{"n_layer": 8, "d_model": 320, "n_experts": 160, "d_expert": 96, "moe_layers": [0, 1, 2, 3, 4, 5, 6, 7], "vocab_size": 16384, "norm": "rmsnorm", "steps": 6695}
Below are experts of layer 5 (counted from 0) of a mixture-of-experts language model. Rows are named router (the router's row for the expert), gate (a neuron's input weights, with its number), up (a neuron's input weights, with its number) and show model dimensions 40-79. Each number is 128 + 32 x the weight over its row's rms, rounded and kept within 0 to 255.
Before each expert's rows: "gets" lists some tokens that make up at least twice as much of what it gets as of all text; "mostly gets" lists some tokens that are sent to it at least half of the time. This comes from a sample of Wikipedia text that the model never trained on. Tokens count by the router's weight.

# expert 76
gets: ".", ",", ").", " (", ":", " ISBN"
mostly gets: " ISBN", " pp", "ов", " etc", " Episode", "ulations"
router [157 168 125 103 165 134  95 165 166 132 153  81 128 115 101 118  74  91 114 137 201 103 170 158 119 104 104  97 144 135 105 137 102 132  80  82 157 172 181 143]
gate0 [137 146 120 131 115 140 121  64 128 194 118 118  94 114 109  92 100  99 185  73 139 122 180 121 162  91 125 124  84 130  97  93 157 154 100  67 178 152 119  84]
up0 [121  95 149 157 163 137 159 188 140 100 147 135 123 119  82 142 136 135  91 183 146  90  87 100  82  91 104 213 132 163 111 127  74 146 135 125  88 142 141 129]
gate1 [129 166  90  75 134  80  86 145 167  88 117  87 165 194 136 111  99 161 140 103 110 123  75 114 135 116 121 117 123 155 139 128 112 169 133 171 132 146 139 137]
up1 [107 167  63 137  89 144 117 127 156 163  70 183 145 124 101 144 101 140 180  72  92 120 126 133 123 190 146 175 178 113 157 125 155  94 139 136 111 138 127 129]
gate2 [161 132  70 114 141 122 138 144 202 148  95 122 136 160 127 144 122  99 128 121  58 110 182 129 104 142 143 111 116 138 106 133  85 116 166 151 141 115 176  95]
up2 [ 89 154 217 129 125 143 115 138 121 120 102 160 122 103 147 138  82 105 126 114 165 103  62 121 180  99 118 132 147  94 125 134 197 119 159  93 145 146  91 197]
gate3 [114 112 100 130  96 138 150 140 117  96 184 174 132 144  75 169 172 147 153 134 149 119 120 155  71 121 117 115 110 135 139  68  99 100 189 118 135  63 153 147]
up3 [147 123 135 175 132 107 177 135 135  82 214 127 115 117  99 206 173 160 129 145  87 173 218 147  81 113  85 116  93  77 156  93  75 107 188 113 105  61 176 125]
gate4 [117 112 140  94 117 131  93 137 162 136 107 139 170 205 129 112 124 144 110  82 159 128 122 146 165 114 117 122 149 214 103 102 132 130 134  71 139 187 137 136]
up4 [121 156  59 110 148 136  95 141 170 110 129 123 155 154  90 139 171 137 141 148 103 123 200 170 111 159 117 119 145 197 106 140 115 143  96 125  74 150 158 139]

# expert 73
gets: " ", "1", "2", "3", "5", "4"
mostly gets: " www", " newly", " Spacewatch", "の", " Los", " Lemmon"
router [ 77 111 114 164 121 176  99 124 163  81  95  64 128 124 146 109 126 100 138 154  93  90 118  44  91 130 120 132 157 121 102 123 128 122 112 155 172 120  52 149]
gate0 [ 73  58 164 136  96 195  59 101 123 115 106 119 164 108  62  75 120 130 105 111 141 128  77 161 136 121 111 153  92 103 118 127 115 168 172 151 179 151  99 112]
up0 [170 149  44  75 142  80 140 129 149  96 130 136 153 143 159 108 105 141 121 119 168 159 149  93  96 142 133 134 159 101 108 118 160 120 116 137 131 151  95 152]
gate1 [130 155 102 125 151 168 157 132  75 156 131 142 145 111  44 138 141 108 146 145 150 139 154 131  30 167 181 171 103 109 114  90 123 110 141 170 141 145 138 122]
up1 [ 79 188  99 115 130 170 116 120 117 188  78  80  89 108  90 109 116  85 101 127 152 161 142 105 120 165 211 153  66 105  66  99 163 124 147 119 172 139 123  77]
gate2 [ 98 118 131 179 131 152 113 107  91  94 138 175 130 149 155 106 147  84 103 120 157 137  80 171 147 164 117  90 110 106 110 181  58 128  91  95 121 101 101 149]
up2 [ 85  78 125  97  95  98 157 125 186 125  82 143 144 129 141 181 185 139 111 104 128  76 182 100 117 135 171 194 144 103  78 100 199 171 161 176  89  89 123 100]
gate3 [137 100  99 146 198 160 116 104 169 130 226  84 181  54 129 112  94 144 124  97 146 100  81 150 105 133 150 130 160 116  94  70 136 130 120 159 139 121 125 168]
up3 [104 140 143 134  63 126 193 126 181 100 102 145 128 156 126  93 147  84 148 173  88 113 124 116 159 129 100 129 130 176  99 147  72 104 117 141  94 132 163 141]
gate4 [ 94 129  92 137 138 171 152  78 112 169 144  94 137 158 122 142 117  92  80 127 139 123  80  96 150 114 112 156  95 104 101 117  96 152 151 166 170 107  93 136]
up4 [165 151 141  53 122 134 116 134 162 149  85 109 143 141  99 100 105 114 151 141 114 131 203 163  85 153 123 108 123 193 109  93 140 146 153 129 138 162 161 142]

# expert 37
gets: " (", ",", " =\n\n", "==\n", "\n\n", " |"
mostly gets: " ===\n", " =\n\n", "====\n", " ==\n", "===\n", " ====\n"
router [135 202 117 117 130 114 130 146 164 170 127  85 128 160 160 133 123  70 147 144 177 110 137 144 108 140 119 164 101 136 107  77 123 107 165 157 145 136 211 117]
gate0 [168 122  93  74 165 154  81  87 114  85 139 162 181 160 136 156 128 137 149 145 166 116  58 151 125 137 138 116  92 131 137  79 175 141 142 136 147 157  53 139]
up0 [ 97  58 126 122  97 110 122 187 128 154 173 122 120  78 127 128 210 138  52  80 118 117 105 130 138 129 100  87 123 152 158 115 129 141 168 102 129 149 162 144]
gate1 [183 178  73 111 131 127 137 155 201 112 137 121 134 129  91  88  75 113 142 153 157 137 135 148 142 165 121 170 143 105 121 134 145 155 185 147  91 159 155 122]
up1 [101  87 180 142 140 118 113 168  96 122 132 136 111 104 118 154 173  76 150 111 133 117 119  96 124 144 163  80 128 177 138 141 147  89  77  75 125 107 135 161]
gate2 [101 102 172 104 137 157 178 170 173 105 130 111 137 109 121  82  83 155 167 139 140  74 147 136 153 133 109 136 174 139 109  78 140  94 132 154  85 127 148 111]
up2 [130 110 135 197 134 129 147  89 135 136 111 148 124 136 117 104 131  84 123 110  94 120  73  92 123 129 132 159 118 139 124  43 125 249 137 115 159 160 139 193]
gate3 [159 182 119 110  95 153 101 127 162 115 146 171 132 152 160 108 188 184 100 129 164 129 129 133 106 128  94 163 111 144 136  86  96 152 102 119 170 150 125 181]
up3 [155  91 199 142 117 101 110  45 138  92 142 128 146  86 175  63 152 123  76 144 138 108 129 116 157 116 173 166 119 185 121  95 103 123  91  91 146 127 112 153]
gate4 [104 130 104 114 115 135 220 123  84 133 117 137 100 129 116 112 107 114 146 105 142 100 138  90 133 154 131 100 144 100 135  83 139 125 194 160  83 158 105  78]
up4 [134 106 161 152 129 154  98 155 178 184 165  72 141  77  94 104  94 201 123 211 132 119 100 155  90 135 140 151 148  95 144 125  85  86 132 126  93 126 141 152]

# expert 110
gets: "8", "6", "5", "4", "3", "7"
mostly gets: " pm", ".m", " BC", ")},", " February"
router [153 125 164  95 144  66 149 106 149  85 122 109 152 131 125 108 158 150  96 150  60  95 162  90  92 111 188 146 176  83 110 120 159 154 118 177  87 102 171 175]
gate0 [126 107 122 106  93 153 167 155 120  48  99 154 126 128 141  86 127 139 139 144 114 113  68 175 119 116 106 118 135 173 109 139 154  85  75 153 131 107 134 133]
up0 [178 122 166 150 189 116  44  88  80 114 147 112 129 161 151 146 121 128 132 151  77 163 149 143 123 113 156 155  63 109 126 125  83  74 136 125 142 155 196 141]
gate1 [107 180  83 151 136 159 116 146 125 134 196 130 117  73 161  97 167 101  86 175 103 119  92 105 132 160 178 112 122 162 124 159 107  72  91 130 131 137 154 123]
up1 [ 79 127 140 133 188 112 140 124 163 116 178 115 139 153 151 139 130 159 115  57 147 112  95  69 177 147  61 125 135  80 111 121 136  79 146 153 138 129 155 126]
gate2 [110 184 151 207 134 147  89  74 126 104 117 100 125 126 167  80 109 152 153 139  50  84 180 111 148 105 134 112 120 179 112 117 145 104  57 137 139 156  86 116]
up2 [139  83 110 121  91 159 154 168 102 149  77 147 149 122 168 148 107 153  97 165 129 145  90 124 114 110 137 141 102 117 160 139 163 116 152 120 130 109 159 141]
gate3 [144  89 157 201 151 160 116 177 161  93 154 139 133 155 103 116  90 130 172  82 110 149 126 102 114 125 132  91 150 140 113 113 122 107  99 135  98 114 139 105]
up3 [125  75 104 173 151 162 113 116 151  81 125 104 140 107 191 108  93 124 128  85  88 123 132 131  84 107 128 119 171  96 107 117 164  93 135 115 117 173 124 134]
gate4 [125 149 101 141 137 117  96 102 131 130  87 144 142  93 148 105 144 169 105 117 122  99 130  88 128 111 137 116 153 116 116 127 121 122 171 133 159  84 153 128]
up4 [147 148  89 138 174 119 176  94 159 144  87 137 146  95  86 193 188 144 116 134  84  84 146 181 120 179  67 145 131  99 147 159 162  95 130  69 123 104 144 188]

# expert 32
gets: ".", "|", "3", "2", "4", " Coordinates"
mostly gets: " Coordinates", " Animalia", " Species", " Arthropoda", "   ", " Insecta"
router [130  90 123 149 116 134  82 117 188 123  89 112 145 144 131 127 154 132 153 166 112 169  98 128 164 136 134 103 189 170 154 152 160 128  82 116 114  86 151 120]
gate0 [142 161  83  79  78 100 115  91  52 127 140 132 165 136 122 130 118 130  95  82 153  82  74 113  54 118 125 166 164 140 182 143  91  73 101 123  89 132 145 131]
up0 [ 90 114 143 121 124 156 156 140 137 186 108 136 155 117 112 107 107 112 145  96 165 143 131 177 174 225  53 138 110 102 148 120 108 150 144 105 144 123 123  83]
gate1 [127 126 180 106 113 146 130 164 158 142 112 177  90 122 124 183 187 113 137  79 121 150 171  86 172 168 124 136 191 117 131 120 134 179  70 113 136  69 130 120]
up1 [166 108 182 134 141 154 151 179 103 145  91 149 119  92  94 213 191 153 101  98 128 125 157 100 150 167 101 152 192 137 120 119 157 140  59 110 145  71 122 143]
gate2 [157 117 149 169 131 114 165 108 174 132 147 158 133 121 119  90 122 158 144 125  78 104 119 175  87 112 127 129 102 108 121 126  92 120 172 153 127  86 115 123]
up2 [ 88 160 113 146  84  86 131 124 107 159 110 107 134  97 128  16 162 157  79 128  93 199 111 137  87 146 114 158 113  92 120 165  95 122 119 149  98  56 220 103]
gate3 [163  87 187 141 149 106 140 174 167 127 168 115 171 164 171 189 105 137 101 154 147  87 140 104 163  83 131 138 172 119 160 168  88 180  98 133  94  40  69 148]
up3 [ 94 165 119  88 101 101 102  88 110 127 106 111 150  91  49 123 200 121  87 128 172 172  85 125 101 150 141 141 111 139 102 110 140 144 153  84 130 150 194 122]
gate4 [107 144 127 161 129 128  94 119 112 114 105 105 123 115 107 139 165  91 139 103 122  84 101  95 122 139 195 124 145 111 157 103  90 119 142 105  76 154 215 119]
up4 [143 118  83  96 126 138  91 126 159 176 168 101  94 123 124  89  91 140  86 123 121  99 126 170  72 223 136 137 188 133 124 146 151 117 103 141 101 187 119 112]

# expert 10
gets: "1", "0", "2", "3", "4", "6"
mostly gets: " Yes", "NH", "106", "104", " −", "62"
router [160 161 120 137 147  52 114  98 119  85  87 129 147 106 131 226 199 168 119 163 151 101 107 186 123 128 170  74 143 175 133 105 160 114  80 145 115  83  99 162]
gate0 [141  82 140 150 117 161 108 114  34  89 120 115 131 155 158 140  92 140 142 154  85 116 169 106 150  97  75 158 126 140 119  91 116  88 166 155 144 168 125 123]
up0 [119 154  92 125 131 179  99 127 111  98 123 116 155  45  77 138 100 114 152 149  56  87 131 110 100 110 128 167 103 133 130 145 147 105 120 167 121 152  94 122]
gate1 [130 145 178 158 150 129 183  61 115 105  79 110 155 133 118 141 149 115 139 124 187  92 139 108 159 114  81  90 176 140 153  56 114 142  81 105 169 111 129 138]
up1 [118 144 137 146 106  97 143  93 155 153 122 135 122  75  94 191 147 119 156 162 102 147 153  98 108 114  92  75 155 134 120  82  59 106 116 105 160  87 210 156]
gate2 [122 139 120 185  64 115 150  68 119 106 109 120 130  85  53 168 148 142 109 112 131 143 143 151 131 127 172 176 136 136 125  45 135 113 161 170 133 136 128 115]
up2 [103 111 106 138 115 162 151 135 175 143  72 163 124 144 160 126  97 158 181 119 119 141 115 132 165 102  97  24 199 162 142 176 169 122  88 170 193 117 140 128]
gate3 [111 152 142 160  91 111 129 111  58 127 106 144 135  75  96 104 147 106  86 149  93  95  77  95  89 101 130 149 150 132 135  89 118  92 154  99 125 158 178 142]
up3 [125  66 129 100  89 147 131 116 143 110 148  13 131 129 186 125  82 131 103 113 174 133 175 122 146  96  86 160 136 114 167 118 170 107 135 175  74 180 109  87]
gate4 [139 149 181 109 129 129  97 115 117 127 120 101 129 168 158 191 193  90 200 174 146 135  72 147 168  99  98 114 131 144 125  87  49 134 122 142 149 107 154 203]
up4 [159  93  78 151 186 112 181 130 134 119 154 123 123  80  67  89  90 170  70  87 116 122 151 119 103 146 141 125 141 116 179 149 181  93 121 100 130  99  70  92]

# expert 127
gets: " \"", "-", " (", " '", "\n", " -"
mostly gets: " \"", " “", " (\"", " '", " $\\", " "
router [129 111  95  64 156 159  95  98 117  97 161 143 121 134 183 141 104 171 212 127 143 116 121  85  53  77 142 121 152 119 151 158 131 115  84  63 104  91 142 142]
gate0 [ 99 138 155 176 127 127 196 145 138 133 124 130 100  74 107  80  72 101 125 139 155  95 123 124 145 107 105 119 111 108 112  45  95 141 152 116 172 184  90 145]
up0 [121  92 116 125 121 156 153 160 131  88  74 164 159  73 137 133  92 181 198 115 108  89 151 138 150 143 116 156 120 113  70 133  95 127  76 170 121 128 121 139]
gate1 [168 143  83  90 111 142  74 106 102 119 137 169  97 171 142 111 136  75 117 106 101 183  83  98 130 168 123 137 129  86 149  75 150 109 100  67 132  98 145 130]
up1 [115  98 186 149  83 131 114 156 135 105 147 119 115 129 117 115 153 106  80 151 159 148 146 180 145 134  72 147 107  86 170 104 117 163  81 160  95 130 165 104]
gate2 [ 89 142 164 106 129 150 107 155 132 118 120  99 132 123  80 118 114  97 170 126 156 151  94 143 135 160 130 143 175  97  62 134  92 128  85 102 144 130 204 157]
up2 [ 98 157 126 148  72 148 138  90  97  80 122 142 120 163 170 161 172 142  49 154 164  82 183 129 106 115 139 133 114  84 167  66 113 121 187 137 131  82 137  88]
gate3 [121 119  96 110 127 141 201 139  68 158 104 106 109 104 180 146  60 151 100 113 120 140 151 199 113  81 162 102  84 155  96 201 159  69 203 113  71 224 121  91]
up3 [127 100 116 149 131 124 129 122 138 158 144  94 140  77  73 114 136 135  93 158  96 103 139 177 130 139 126 151 134  57 130 116 190 209 106 179 131 109  81 114]
gate4 [ 88 155 118 152 119 116 175 134 110 117  96  90 161 164 195  99 150  86 115 156 132 140 119  48  93 105 123 139 162  95 146  82 112 176 182 165 113 126 129 137]
up4 [138 137 150  68 162 103 128 115 127 181  96 132  99 138  97 153 112 178 125  68 108 131 138 186 148 170 113 144 134 182  88 173 142  87 111 145 183  76 121  57]

# expert 124
gets: "0", "1", "2", " ", "6", "3"
mostly gets: "-yard", " Chevrolet", " Clay", "quarter", " Ret", " Goals"
router [174 125 100 163 100 109 148 126 152  90 109 133 153 134 170 164 237 133 129 181 159 108  96 162 144 116 118  75 101 140 137 215 134 124 101 125 125 125 138 148]
gate0 [100 112 167 145 120 105 115 173 125 175 116 164 138 156  99 157 158  99 128 174 152 130 146 107  78 103 138  82  79 104  80 111 104 118 115 120 103 153 162 102]
up0 [169 140  95  69 164 175 134  82 185 102 114 122 137 100 156 106 113 181 109  90 126 130  98 149 125 176 145 154 153 186 159 126 136 124 129 151 147  77 135 148]
gate1 [125 159 173  99 127 150 117 139 157 153  87 166 128 101 134 132 100 182  86 131 133 135 105 167 135 126 119 148 112  85 143 162 179 168 104 155 149 102 159 138]
up1 [ 99 154 128 103 124 123  79 138 156 170 125 161  65 112  97 183 115 106 103 130 145 169 136 192 133  74 144 134 128  66 151 152 151 149 114 111 132 142 136 124]
gate2 [ 74 146  99 148 113  52 120 158 133 112 101 176 101 197 147 137 169 121 144 149  90 118 134 115 117 116 129 100 169 120 164 113 109 161 164 141 127  95  97 118]
up2 [100  96  82  92  87 112 145 181 106 144  99  87 150  81 121  93 108 152  79 127 119 125 123 169 118 151  74 137 113  82  90 155 111 222 111 177  77 129 131 105]
gate3 [135 122 201 137  95 113 170 167 190 154 154 116 135 111 163 108 144 168 104  71  78 122 123  97 121 136 167 144 155  61 163 149 149 108 195 130 110 149  70 113]
up3 [151 161 131 214 140 106 106 156 122  77 119 136 175 138 127  70 125 120 198 131 101 118 132 139 143 141 109  85 104 123 123 131 204 130 122 130 122 109 184 107]
gate4 [116 145  84 142 163 108 125 126 127 150 116  65 143 185 138 102  97 123 133  99  78 145  86 101 127 157 109 148 103 157 126 166 145 104  76 119 193 165 120 144]
up4 [122  99 152 160  98 158  63 144  89 163 170 126 141 142 162 176 163 149 112 149 167 148 140 141 146 115 152 165 118 181 174  46 105 121 187 138  97  94 142 126]

# expert 148
gets: "5", "7", "9", "4", "8", "6"
mostly gets: "–present", " Phylum", " None", " Clade", " ?", ");\n"
router [145 198 188 145 134 188  72 144  83 126 120  96 113 115  89 132 116 118 161 141 124 113 146 111 123 148 138 135 123 180 130 136 167 154  46 199 107 218 112 146]
gate0 [151 119 157 120 131 152 114 123 135 156 187 116 121  60 136 124 127 151 107 116 126 113 222 122 106 139 125  98 132 113 165  98 124  84 175 133 149 172 139  89]
up0 [125 150  91 121 136  99 168 115 151  87  94 164 101 187 103 139 124  85 179  97 167 142  59 150 178 143  79 162 103 146 109 135 119 208 101 115 133  61  80 144]
gate1 [120 158 113  70 113  81 112 126 128 122 158  92 131 149 174 119 111  96 152 135 184 162  66 138 159 118 143 177  87 152  95 117 175 146  85 105  99 118 108 145]
up1 [119 136 120 103 148 152 122 135 130  99  53  87 113 151 115 131 100  85 134 164 157 125  90 133 152 152 128 140 124 138 122 157 157 135  59 111 148 132 147 119]
gate2 [163 164 119  67 128  66 152  93 199 153  65 142 119 152  95 181 123  73 167 110 153  83 118  99 120 134  96 126 107 163 174 104 116 148 104 138 110 104 140 113]
up2 [ 91  87 133 142  94 151 160 173 116 124 197  94 177 165 120  98 119 200  86 151 145 130 161 150 105 140 199 100 121 113  56 118 192 107 161 117 107 149 157 118]
gate3 [ 85 119  95 158 142 109 140  96 161 150 108  69 137 118 127 105 138 117 185 139 120  90 133 119 139  89 122 135 150 160 100  95 129 112  58 158 152 142 139 122]
up3 [123 127  93 126 127 133 124 137 153  58 122 135 175 145  62 160 128  93 162 119 112  84 111  82 162 128 131 126 109 134 131  93  79 146 153 164 100 123 162 107]
gate4 [132 113  62 133  72 140 143 124 169 151 162 130 156 113 109 132 152 158 146 120  83  68 150 167 145 110 116 130 114  81 170 184 163  48 196  77  70  92 147 114]
up4 [164 157 154 155 127 141  84 182 104 170 146 141 177 169 125 140 155 121 114 159 111 159 150 130 105 142 198 117  79 109 133 127 131 158 108 113 145 141 109 139]

# expert 93
gets: " |", " =\n\n", "===\n", "===\n\n", "==\n", "|"
mostly gets: " ===\n\n", "===\n\n", " ===\n", "===\n", " Succeeded", " ±%"
router [162 123 135 161 116 140  76 128 132 116 126  81 116 121  98 100 106 100 130 131  95 138 168 184  82 168 129 168 161 105 228  93 129  77 114 166  25 193 105 101]
gate0 [131 132 137  98 156 145 122  89 133 129 145 126 115  87 134 147 143 114 149 129 115 129 121  87 149 185 107 155 144  99  94  88  87 147  93 114 142 167 153 127]
up0 [124 111 174 131 178  98 171 165 175 118 156 140 132 135 131 116 164 146 137 190 155 153  94 135 134 124 114 115 159 159  96 154  55  87 133 135 145  93 145 142]
gate1 [149 142 182  88  98 163  99 135  93 138 186 173 149 120 158 104 121 142  78 120 114 132 113 126 112 189 141 128 139 131  63 136 144 125 117 138 129 149 122 128]
up1 [ 73 113 121 136 124 110 104 108 162 104  81 113 122 131 214 134 123 110 109 166 123 121 110  93 184  89 163 121 176 137 148 137 144 120 135  92 123  93 113 104]
gate2 [ 64 116 181  80 123 100 128  74 198 119 155 105 147  96 156 159 140 130 135 127 138 136 114 117 121  92 172 130 120 214 108  44 183  95 193  90 157  66 167 155]
up2 [103 192 170 150 115 141 126 142 180 133 161 128 104 176 143 162 108 135 118 148 108 141 154 135 154  81 125 118 102 144 101 151 172 196 193  99 152  87  36 169]
gate3 [ 67 121 110  98 138 133 153 177 147 134 145 123  92 124 150 124 136 135 131 138 164 163 129 115 184 134 126 111 107 118 152  82 121 104 117  82 112  96 145 142]
up3 [ 82 144 120 134 114 153 151 123 146 120 183 157 127  88 120 142 128 144  93 139 133 108 136  85 185 101 137 106 105 102 168 138 135 111 116 120 101 148  92 167]
gate4 [ 84 130  86 144 134 110 103 109  98 112 106 123 156 136  87 110 153 121 144 130 132 148 130 132 106  74  74 152 110 123 114 166  94 111 135 145 151 123 102 104]
up4 [134 130  89 112 109  79 108  95 186 183 102 143  98 110 122  94  88 137 146 157 110 110  90 151 154 117 198 147  76 157 129 199 140 104 129  94 130 165  85 131]

# expert 21
gets: "0", "5", "8", "9", "6", "4"
mostly gets: " century", "Biography", " census", "According", "History", " centuries"
router [137 159 133 239 141 138 125 116 115  83 134 135 140 187  75 126 154 192 138 186  67  96 144  95  89 100 107 189 127 136 136  34 150 112 129 147  79 125 112 124]
gate0 [174  56 141 103 161 157 128 150 116  95 142 109 133 162 164 119 167 116  62 137 145 139 135 149 112 102 109 138  72 186 171 161 137 130 126 108 176 120 113  84]
up0 [118 138 142  85  55 167  91  74 121 125 142 188 122 188 146 109 137  85 163 147 193 147 122 112 210 135 176  87 127 126 171 157 123 117 124 132 162  82 131 179]
gate1 [153 103 121 162 147  87 188 132 146 105  79 113 101  73  70 150 184  93 122 135  81 108 113 162  96  90 137 140 104  88 162 152 139 115 105 136  99 202 166 116]
up1 [132  99 139 124 149 169 120 114 160 141  89 120 117 120 139 133 129 116  77 163 118 123  93  75 133 138  38 146 135  81 134 185  68 125  91 113 155 121 144 158]
gate2 [180  78 187 161 113 125 120 128 152 139 147 140 147 110  87 125 145 107  96  96 128 123  81 127  98  95  80 162 137 110 148  99 149 154 175 141  97 131 133  88]
up2 [158 116 173 121 175 116 100 141 132  91  98 119 124 147 115 109 163 118 137 102 145 112  36  96 112 118 142 151 139 166  75 112 111 122 164 155 146  90 205 106]
gate3 [121 119 153 179 122 126  63 112 117  80  78  92 149 167 141 108 136 127  86 124 111 140 127 148 162 105  81 140 114 186 105 126 160 117 159 122 161  94 103 134]
up3 [106 123  99 149  69 110 124  95 102 164  39 166 175 136 179 102  96 162 129 119  85 156 137 146 176 121 123 108  88 143  72 157 115  81 121 136 150 130  58  76]
gate4 [128 107 143 146 148 146 134 111 105 128 192  66 112 140 163 112 153 117 103 103 126 106 127 109 114 101 139 148 151 102 154 153 161 118 144  90 157 117 116 109]
up4 [120 213 115 186 135 104 103 125 126  84  49 186 134  98 155 143 145 133 130 155 120 128  72 107 158 142 103  75  77 175  87 102 119  79  80 184 115 111  81 119]

# expert 144
gets: ":", "\n", "′", "\n\n", " /", "°"
mostly gets: "′", " Animalia", " Arthropoda", " Insecta", " →", "Population"
router [186 140 144 106 140 157 132 115 123 114 156  78 165 157 148 168  92  52 210 131 159 161  98 140 156 151 126 189 110 179 114  98 175 189  74 149  82  84 152 117]
gate0 [ 99 148 159 131 155 109 138  92 104 111 122 145 105 126 121 192 161 127 102 136 148  99 121 132 186  69 158 113 161 154  83 104 167 152 111 163 144  75 105 150]
up0 [163  77 163 154 150 184 101 171 138 128  88 121 117  77 160  65 188 108 164 130 105 110 152 115 129 112  93 145 144 118 145 120 115 113 137 195 105 146 154 121]
gate1 [106 142 153 146 129 160 142 112 105 112 173 130 132 186 122 146 119 123 126 158 130  93 123  72 111 174 164 127 125 119 114 105 176  98 106  93 128 168 170 146]
up1 [116 152 156 150 105 106 126 157 140 132 114 157 132 173 156 126 149 148 158 173 170  57  91 156 109 147 154 119 135 103  81 135  83 120 109 112 169 114 151 150]
gate2 [107 120  58 132 119 108  91 173  96 123 131 156 130 132 181 138 167 132 111 128 158  92 144 139 106  84  86 108 127  95 168 109  99 133 150  68 116 136 141 125]
up2 [107 184 154 118 125  68 175 126 101 128 143 159 147 142 104  90 104 163 109 109  73 202 125 111 154 181 189 135 147 136  86 111 146 159 111 177 132 122  90 117]
gate3 [144 125 168 141 114 122 117 129 108 102 158 101 165 147 111 126 117 106 121 131 144 113  94 133 156  86 173 117 104 151 102  59 143 113  82 109 162  66 163 104]
up3 [135 162  83 125 124 146 134 116 127 126  73 123 112 133 156 160 134 123 150 107 120 155 126 138 156 165 172 133 127 113 146 142 138 137 145 117 133  96 148  91]
gate4 [ 99 107  98 140 140 137 106 152 206 114 132 134 156  83 153 106 116 147 104 132 124 161 102 147 106  96 152 138 159 128 191 201 203  77 100 140 105 123 100 131]
up4 [181 189 137  81 172 133 142 143 122 156 136 124 135 139  94 138 112  56  89 141 123 146 124 109 177 139 118 129 119 153 112  82 121 165  99 113 107 167 118  85]

# expert 119
gets: " and", " to", " of", " for", " with", " or"
mostly gets: " without", " despite", " regarding", " improve", " nor", " promote"
router [138 101 167 128 158 148  96 183 130 107 162 206  83 126 115 129 129 106 153 125 128 122 107 129 199 163 185 106 182 175 129 156 124  79 136 142  92 156 184  80]
gate0 [ 97 157  82 137 129 170 149 126 113 100 134 111 115 195 114 161  87 153 158 149 143 137 148 112 156 141 104 132 109 105 121 116 184 124 153 142 112  97  97 155]
up0 [106  82 128 154 101 138 107 162  81 124 124 143  70 134 162 150 129 139 120 125 118 186 135 191  55 120  53 117 105  77 190 137  49 119 129 147  80 137 128 132]
gate1 [ 89  77 107 106 146  95 156 164  98 138 156 109 100 132  96 148  93 146 116 129 103 144 144 152 161 138 181 122 136 169  99 104 156 101 103 117 109 153 121 115]
up1 [ 77 155 118 205 118 139 145 123 124 168 179 139 116 106 123 119  85 135 155 105 111 173 112 155 154 124 129 121 169 119 137 160 126 110 176 106 114 107 219 116]
gate2 [147 124  91  63 143 123 132 176 147 109  83 131 140 131 138  97 110 122 131  78 143 115 165 122 108 119 190 154 111 158 108 112 141 122  61 136 190 138  69  90]
up2 [118  84  81 115 123  97 183 152  90 186 128 123  67 145  98 121 106 178 122 114 132 113 173 117  93  86 155 124 149 184 123  91 170 147  80 109  93  75  67 103]
gate3 [148 170  77 114  98 103 154 113  61 121  98 134  76 129 125 136  80 178 132  91  62 166 126 115  83 155  66 137 121 128 171 173 150  81  91  68  94 164  81 223]
up3 [145 104 160 188 131 142 126  85 132 100 140  99 176 138 100 103 134 128 160 115 172  81 186 197 114 140 178 112  93 113  82 135 173 175 112 106 151 118  85 114]
gate4 [147 150 111 169 153 168 126 113 110  99 137  88 144 158 149 108  87  97 172 138 143 154 126  84  92 141  96 165 154 122 120 172  31  99 184 112  68 148 141 104]
up4 [102  92 124 152  86 149 103 118 151 119  82 151 117 151 128 162 116 104 126 149  88 113 139 148 120 134 103 117 102 159 129 125 127  45 182 136 121 117 118 117]